From a checkpoint of a small mixture-of-experts model trained on Wikipedia: 11 layers, 591M tokens.
Below are experts of layer 7 (counted from 0) of a mixture-of-experts language model. Rows are named router (the router's row for the expert) and show model dimensions 0-191. Each number is 128 + 32 x the weight over its row's rms, rounded and kept within 0 to 255.
After each expert's rows: a language model's description of what the expert responds to. This comes from a sample of Wikipedia text that the model never trained on.

# expert 47
router [ 91 124 106  70 107 104  84 118 164 120 162  61 133  98 215  87 129 147 149 152 124 188 151 149 187  78  46  82  90 124 150 125 143 111 110 122 140 149 125  86 158 125 107 123 109 148 148 158 185  88 113 183 139 134 165 152 145 145 143 149 165  77 103 215  78 115 149 136 124 167 144 155 142 132 161 126 121 158 158  78 115 112 133 113 153 160  78 142  99 156 141 118  99 144  92 140 194 140 126 108 140 162 124  98  92 104 160 121 152 116  97 145 101  78 136 129  90 137 111  88 105 118 104 155 104 139 164 158 111 151  98 174 201  74 162  60 149 134 108 108 112 149 179 107  84 174 165  88  34  88  96 152 155 122 109 136 103 129 101 128  71  97 141 145 163 198 112 120 124  89 120  67 125 108 146  99  92 146 130 145 141 135 149 152  58 107  93 145 108 103 147 135]
What it handles: South Asian and Arabic names. Consonant-heavy pieces of Indian, Arabic and Slavic personal names, such as Yusuff, Nikkhil, Madhok, Al-Khraisha, Ku-, Za-.

# expert 45
router [173 210 172 111 113 145  88 114 135 121 159 128 161 131 122 128 200 114 175  97  79 133  97 102 150  99 112 146 163 178 168 157  94  90 103  92 134  97  92  78  94 162 178 104 150 118 117 124 116 146 175 164 119  96 143 114  98  84 110 127  86 143 150  90 148 183 116 123  81 136 119  93 177 107 138 113 166 115 122 199 140 167 115 102 127 119 104 105  82  99  86 149 167  99 168 126 139 162 171 144 141 172  93  88 179 136  66 179 123 109 139 120 131 176 119 121 159 117 171 104 181  83 110 144 145 104 124 151 156 106 101 124 144 140 108 113  72  73  44 130  77 159 130 164 170 139 127  99 126  84 135 147 168 124 117 112 114  75 179 131 134 144 136 104 120 118 105 197 136 165 181 143 120 141 184 145  82 161 163 133 167 100 122 127 122 166 173 115 167  23 134 113]
What it handles: Numeric table punctuation. Punctuation and symbols amid numbers in tables, times and scores, such as colons in 5:51, pipes, $, +, ISBN, exponents.

# expert 9
router [151 152 103 158  95 101 136 117 135 160 131 107  63 134 164 132  96 124  67  76 142  78 148 169 123 143 106 118 171 103 106 136 140 193 100  72  73 117 144  96 132 121 123 117 170 152 118 145 188 153 133 167 108 137  92 155 192 124 116 135 158  86 153  72 152 145 121 108 115 179 146  96 193 147 109 169  91 144 112 101 118 148 128 126 138 171 121 129 107 116 178  69 128 121 120 135  92 167 122 124 107 210  91  87 161 137 107 159 172 129 106  87 122 150 122 111 115 113 108 117  94 101 105  74 124 190 115 119 112 113 135 127 169 128 115 144 174 152 123 180 174 155  74  87 104 125 175  94 176 185  64 122 152 109 199 160 105  95  85 125 153  76 103  79 155  92 129  65 123 135 115 137 120 146 106 121 100 109 136 143  94 116 122 104  67 213 107 175  76 206 149 136]
What it handles: Determiners before modifiers. Determiners, possessives and adjectives heading a noun phrase, mostly the, his, their, and especially nationality or ordinal words like Russian, second.

# expert 23
router [ 77 154 159 133  97 165 157  83 121 139 166 135 187 171 140 102 171 114 116 130 130 110 160 196  92 135 167  85  63 149 126 157 100 111 115  97 116  97 181 102 152 150 100 130  88  87  91 174 141  94 128 104 153 112  97 104 106 136 105 124 127 159 159 106 148 141 127 125 186 171  52 125 139 111 119 164  88  99 127 114 120 113 122 157  88 101 115  55 175 138 194 169 148 139 117 168  68 169 150 149 147 136 134 173 135 129 152 156  81 108 155  68 200 172 169 140 128  62  96 145 158 133 119 153 184 114 120 162 167 106  98  44 135 145 137 111 135 168  51 179 140  85 160 111 124  86 140  85 162 151  93  91 136 102 149 114  97 107 159 122 179  76  89 112  97 142  56 111 103 120 183 105 140 183 128 130 118 130 143  80 111 110 132 119 110 110 135  92 139  93 120 112]
What it handles: Table separators and country codes. Pipes and colons starting rows in chart, sports-squad and infobox tables, and country codes or names like USA, ITA, Belgium, Sweden.

# expert 25
router [130 125 135 139 157 128 128 157 134  97 104 129  73 178 177 171 128 118  79 134 122  95 106 178 161 140 138 169 163 137  58 121 185 162 135  86  83  88 124  84  97 154 118  89 131 132 133 105  97 186 115 179 135 143 126 125 182 165  70  88 167 112 125  84 161 134 103  67 156 157 153 119 141 157 106 138  93 183  99 113  79 171 118 174 171 149 149  76 141 120 146  84  94 139 118 125  95 156 158 154 124 143 105  80 160 130  93 125 148 147 128 135 114 167 103 156  42  98 137 128 133 120 145  68 144 160 125 126 129 125 145  93 122 141 114 140 108  93 119 162 215 124  66  89  63 153 153 113 162 202  81 146 109  86 216 111 134 176  77 185 138 113 152  97 163 140  95  95 138 121 149  97 140 122 138 154 132  97 176 127  51 120 131 108 109 184 131 101 160 115 115 146]
What it handles: Articles before nouns. Articles and determiners in running prose, chiefly a, the, an, this, often after a preposition and before first, new, same.

# expert 14
router [ 98 119 128 127 145 115 118 157 105 197  94 173 139 126 101 135 134 159 130 173  83 124 173 101 111 159 164 190 109 130  53 147 135 105 122 138 123 142 138 125  52 166 156 154 161 185 152 102 170 136 118 162 142 146 185 153 157 121 114 118  91  93 111 116 183  81 113 145 166 102 179 112 119 100 167 192 111 134 149 150 183 146 136 119  83 175 100  52 129 147 109 130 120 112  98 141 126 170 101 124 113 173 131 124 155 167  65  83  88 119 111  67 120 153 159 126 127 108 104 139  90 108 123 187  86  50  81 152 181 207 121 139 119 117 113 115 157  64  97 101 144  89  89 172  99  80 106 163 127 141 163 130 151 105 149 152 165  94 147 224 155 141 120  76 170 113 132 151 129 146 116 131 113 131 174 161 134  99 117  99 106 150  93 129 148  99  93 149 140 194 163 120]
What it handles: Proper-name continuations. Of inside institutional titles (Court of Appeals, Hall of Fame), US state names, von/de, and mid-word pieces of foreign place names in tables.

# expert 18
router [135 106 153 133 164 114 118 144 125 113 134 140 104 154 100 147  49  68  48 162 119  92 126 128  63 123 132 120 151  61 156 142 110 134 177 171  99 155 135 118 135 110 140 105 137 134 134 148 131 121 171 123 139 118 155 150 125 100 130 139 131  93 146 108 147 152 145 112 105 117 128 122 113  87 153  73 110 183 151 157 128 176  84 127 107 148 103 151 140 129 144 137  84 190 150 157 105 126 133 125  74 164 181 121 144 127 118 143 127 123  88 180 128 122 139 101 106  68 122 120 134 137  90 118 140 206  65  79  70 127 133  62 143 127 155 157  75 121 191 154  93 102  73 115 114 162 132 177 250 188 111 149 168 157 141 121 172 135  97 160 110 128 126  98 219 136 151 113 127 140 166 172 106 162 131 110  88 117 116 189 109 125 142 156 157 174 103 116 166 224 126 148]
What it handles: Descriptive adjectives. Adjectives before nouns in scientific or descriptive prose, such as large, public, local, infectious, organic, basal, plus adjective endings -al, -ed.

# expert 7
router [116 114 137 111  62  76 114 155 102 110 124 202 155 148 120 113 158 151  91 148 155 177 141 140 147 186 154 149 127 133 144 162 126 116 116 106 132 114 177 138 145 108 146 102 119 166 158 161 164 119  71 118 143 173 158  87 193 146 133 196 104 131  52 157 104  64 142 136 159 109 151 114 152  95 196 161  86 106  90  75 132  68 146 150 122 146 132 146 135 142 119 138 141 111 159 103 138 110  91 111 108 150 113 151 158 170 133 105  70 206 103  90  79  75 142 101 126 192 141 134  89 124  77 140 112 139 153  64  94 195 140 186 166  58 136  83 145 142 103 100 156 136 159 138 103  78 132 104 103 156 151 153 162  78 118 141 108 110 127 102  88 126 135 131 151 143 139 168  84  92 158  54 105  96 110  56 112 132  51 107 122 142 159 125 105  99 117 116 136  89 105 142]
What it handles: European and Asian name pieces. Middle and final pieces of person and place names, mostly English or European, such as -ley, -ton, -ville, Haddon, Kimura.

# expert 26
router [ 89 102 176 126 152 122 139 184 127  80 131  92 147 150 194 128 129 153 112 121 146  65 128 136 111 126  85 151 107 122 100 101  82 105  96  92 175 137 124 132 137 131 164  29 127  92 149 143 172 112 130  84  90 117  98 133  75 111  80  81 122 166 158 158  92  99 181 135 113 100 123 141  70 157 123 154  68 146 132 189 109 149 147 151  99 115 158 199 144  85 161 166 121  90 157 127  90 124 100 129 115  80  87  79 114 160 185 142 127 148 128 104  94 164 142 113 117 189 149 155 110 189 147 104 124  92 139 179  68 155 127 168 147 198 103 130 117  82  99 114 120 152  95 128 180 129 147 152  60  94 157 115 140 121  87 119 160  94 186 183 199 119  96 131 170 152 153 119 126 137 144 147 144 105 124 208 137 153 160 110 127  95  94 101 127 191 144 136 115 152 116 108]
What it handles: Hyphens, line starts. Hyphens inside compounds (all-terrain, part-time), opening quotes and parentheses, and line breaks before headings or new paragraphs.

# expert 0
router [154 170 124  70  92 117 102 121 181 107 125 118 107 193 138 117 140 119 124 120  83 183 114 125 103 127 145 103  90 152 145  61 196 137 148 155 126 152 101  79 130 109 122 134  97 113 151 140  86 110 104 125 119 147 143 137  85  75 121 131 212  79 148 169  83 128 124 150 107 122 158 174  87 132 175 112 114 126 149 111 149 110 121 135 138 182 164  86  94 191 111 163 102 162 143  90 144  34 101 152 142 126 178  98 225 150 109 116 122 194  87 160 129  98  61 142  79 136 124  85  88 141 114 115 101 123 137 138 138  79 136 167 165 121 114 117  81 121 112 112 156 120 153 124  64 179 116 125 100 121  84 117 136 113 193 140 138 131 125 117 141 139  84  76 170 178 150 148  99 145 104 104 152 140 190  72 119 142  79 121 105 155 190 122 104  78 147  72  94 117 150 168]
What it handles: Name and taxon pieces. Word pieces inside personal names and Latin species or genus names in lists and tables, such as fascia(tus), Hook, Ann, Nolan.

# expert 24
router [159  53 139 121 165 184 114 176  53 162 171 147 149 140 118 150  94 139 135  90 125 154 122 124 121 163 134  95 129 153 127 112 142 106 126 115 119 157 104  80 156 116 210 135  62 129 115 199 107  93 122 119  82 125  72 156 140 122 133  93 116 148  81 172 112  91 150  93  94  98 134 161  60 167  89 129 116 119 112 143  75 106  84 130 182 175 150 154  81  86  99  89  97  89 128 121 145 131 131 118 100 139 150 147 167 170  85 123 177 110  78 204 113 108 113 159 124 154  89 155 118 146  66 132 153 121 152 122  85 148 162 152 116 133 122 150  88  85 111  53 159 114 161 133 121 159 198 209 110 184 105  89 114 162 119  94 164 145 112 129  86 137 146 124 158 158 100 136 165 146 126 116 147  93 118 151 157 124 137 164 147  91 165 122  94  80 140  63 103  65 150 124]
What it handles: Word-start syllables. First syllables of names and words after a space, often Romance or Latin-looking, such as La, San, Lu, Pe, con, sub.

# expert 41
router [105 116 166 191 109 134  73 124  77 117 117  99 146 125 108 131 135 134 137 152 113 114  78 129  73 163  92 162 207 124 159 111 164 144 123  98 100 138 123 140 166 122 135 150 130 157 132 138 152 172 149  71 130  71  71 118 149 130 115 118 114 149 203 120 148 146 159  79 105 157  70 146 148 115 133  86 139 124 139  86 135 149 163  56 141 166 175 204 131  95  76 123  58 142 114  90 142 163 105 117 113 173 153 143 129 122 128  88 123 159  86 154  59 139 130 118 183 139 110 131 144 202 132  85  96 157 118 127 103 194  94 100 133  76 137 154 125 183 148 206 142 137 135 135 147  77 159  92 174 121 165 119 124 124 231 147 118 107  94 119 128 163 125 131 113  95 113  88 113 157 142 156 101 156 111  75 110 118  89 108 149 155 107 121 128 144  52 182 130 175 163 108]
What it handles: Institution name words. Words inside names of organizations, schools and sports bodies, such as National, University, International, Technical, football, racing.

# expert 8
router [112 151  68 155 172 125 140 156 154 144 173 139 101  65  93 140 122 132 172 104 112 149 120 151  93 103 172  93  97 149 116 129  96 119  92 147 136 126 107 140 115 136 129 138 115 106  81  92 151 125 113 147 211 132  80 138 100 104 178 119 112 163  94 161 167 114 114 137 105 141 176 194  99 106 126 107 119 122  85 194  87  88 160  86 111 173  99  71 121  90  80 127 115 128  98 103 136 103 163  45 129 129  92 148 125 126  78 177 105  68 128 149 141  77 163 135 125 141 136 119 123 114 104 129 141 142 106  98 135 162 204 123  97 178 121 139 138 150  98 102 126 102 132 152  97 131 142 134  57 133 149 113 145 136 126  78 174  88 121 185  98  82  75 161 166 154 102 165 127 154 121 119 188  72 109 211  76  75 137 164 159  66 132 138 134 168  90  97  72  68 150 105]
What it handles: Word-initial fragments. Early word pieces and prefixes split off inside words such as re-c-ruitment, dis, Ma, plus blank spaces in table cells and possessive apostrophes.

# expert 46
router [111 149 120  97  88 134 194 103 136 132 103 100 140  91 117  89 134 157 175 184 156 114 126 134 147 151 126 122 163 169 176 111  99 114 145 160 105 156 119  86 110 165 130 126 157 123 115 177  94 150  95 135  96 120  65  81  95 143 114  97  85 104 147 103 101  87  74 113 123 146 148  79 179 124 140  93  95 136 103 189 140 153 162 110 143 163  81 102 158 197  79 113 162 125 157 171 146 170 164  84 191 134 157 130  60 113 136 174 149 120 160  97 133 161 124 183 128 169 129 129 154  76 155 158 114 161  92 149 108  86 157  69  75 155  88 184  85 109 136  49 135 146 140 129  72  86 171 153 129 101  77 142 144 142 184 130  78 151 161 123  81 143 108 134  99 193 134 190 118 111 120  89 145  94 101 190 171  99 161 113 151 142 148 112 145 132 115 105 157 126 100  80]
What it handles: Month names. Month names in dates, such as January, March, October, often after in or on or in birth-date parentheses; also Thai/Greek byte pieces.

# expert 30
router [173 119 139  72 102  95  76 175 152 141 120 113 174  98 160 208 191 148 113 127 128 181 137 117 171 186 113 130 145 146 133 160 156  75  85 148 137 115 161 135 128 140 128 180 230  63 120 150 151  94 185  99  95 128 101 127 151 115 125 154 170 120  99 169  73 182 169 141 118 162 114 124 167 156 125 166 122 159 111  87 170 150 123  96  96 146 112 154 167 190 159  78 140 123 117  90 183 119  94 138 136 135  69  94 114 172 150  72 138 103 109 104 159 131 162 140 151 142 157  71 130 134 107 148  56 194  97  72 146 140 153 120 132 128 109 127 160 141 146  71 135 103 113  83 149 117 161 169  86 119 146 125  85  90 122 149 146 173  79 132 106  93  89 164 195 115 111 152 144  91 146 107 166 125 126  67 118 136  95 162 113 109 103 103  99 147 107 159 134 164 120 151]
What it handles: First names, sentence ends. English given names starting a full name, often in tables or lists (Robert, David, Gary), and sentence-final periods before He or The.

# expert 43
router [119 103 124  93 129  92 128 139 125 154 182 165 132 156 153 131 147 171 157 127 130 122 174 170 130 124 126 138 125 101 178 105 138 124 186  80 141 109 157 109 112 105 122 152 162 120 121 182 111 160 161 104 140  94  81  74 134 171 183 151 111 134  66 140 141  79 115 108 109 118 134 159  99 119 161  76  82  81  87 103 155  66 155 169 147 145 148 130 117 126 172  94 109  98 128 146  77  79  96 116 164 137 123 149 148 158  93 219 169 110  83 142 124 108 132 176 164 168  72  96  73 150  56 148 114  90 133  57  95 152 121 200 170 120  72 101 114 118 109 147 162 122 119 157 164 132 195  87  71 161  54 157 125 142 162 119 104  92 138 125 151 104 206 112 126 114 126 131 174  68 127 123 134  92 136 146 126  79 170 137 130 175 130 123  65 160  95 130 148 127 148 144]
What it handles: Romance-language word pieces. Word-internal pieces of French, Spanish, Italian, Portuguese and Slavic words and titles, such as médiévale, spirituelle, La nube.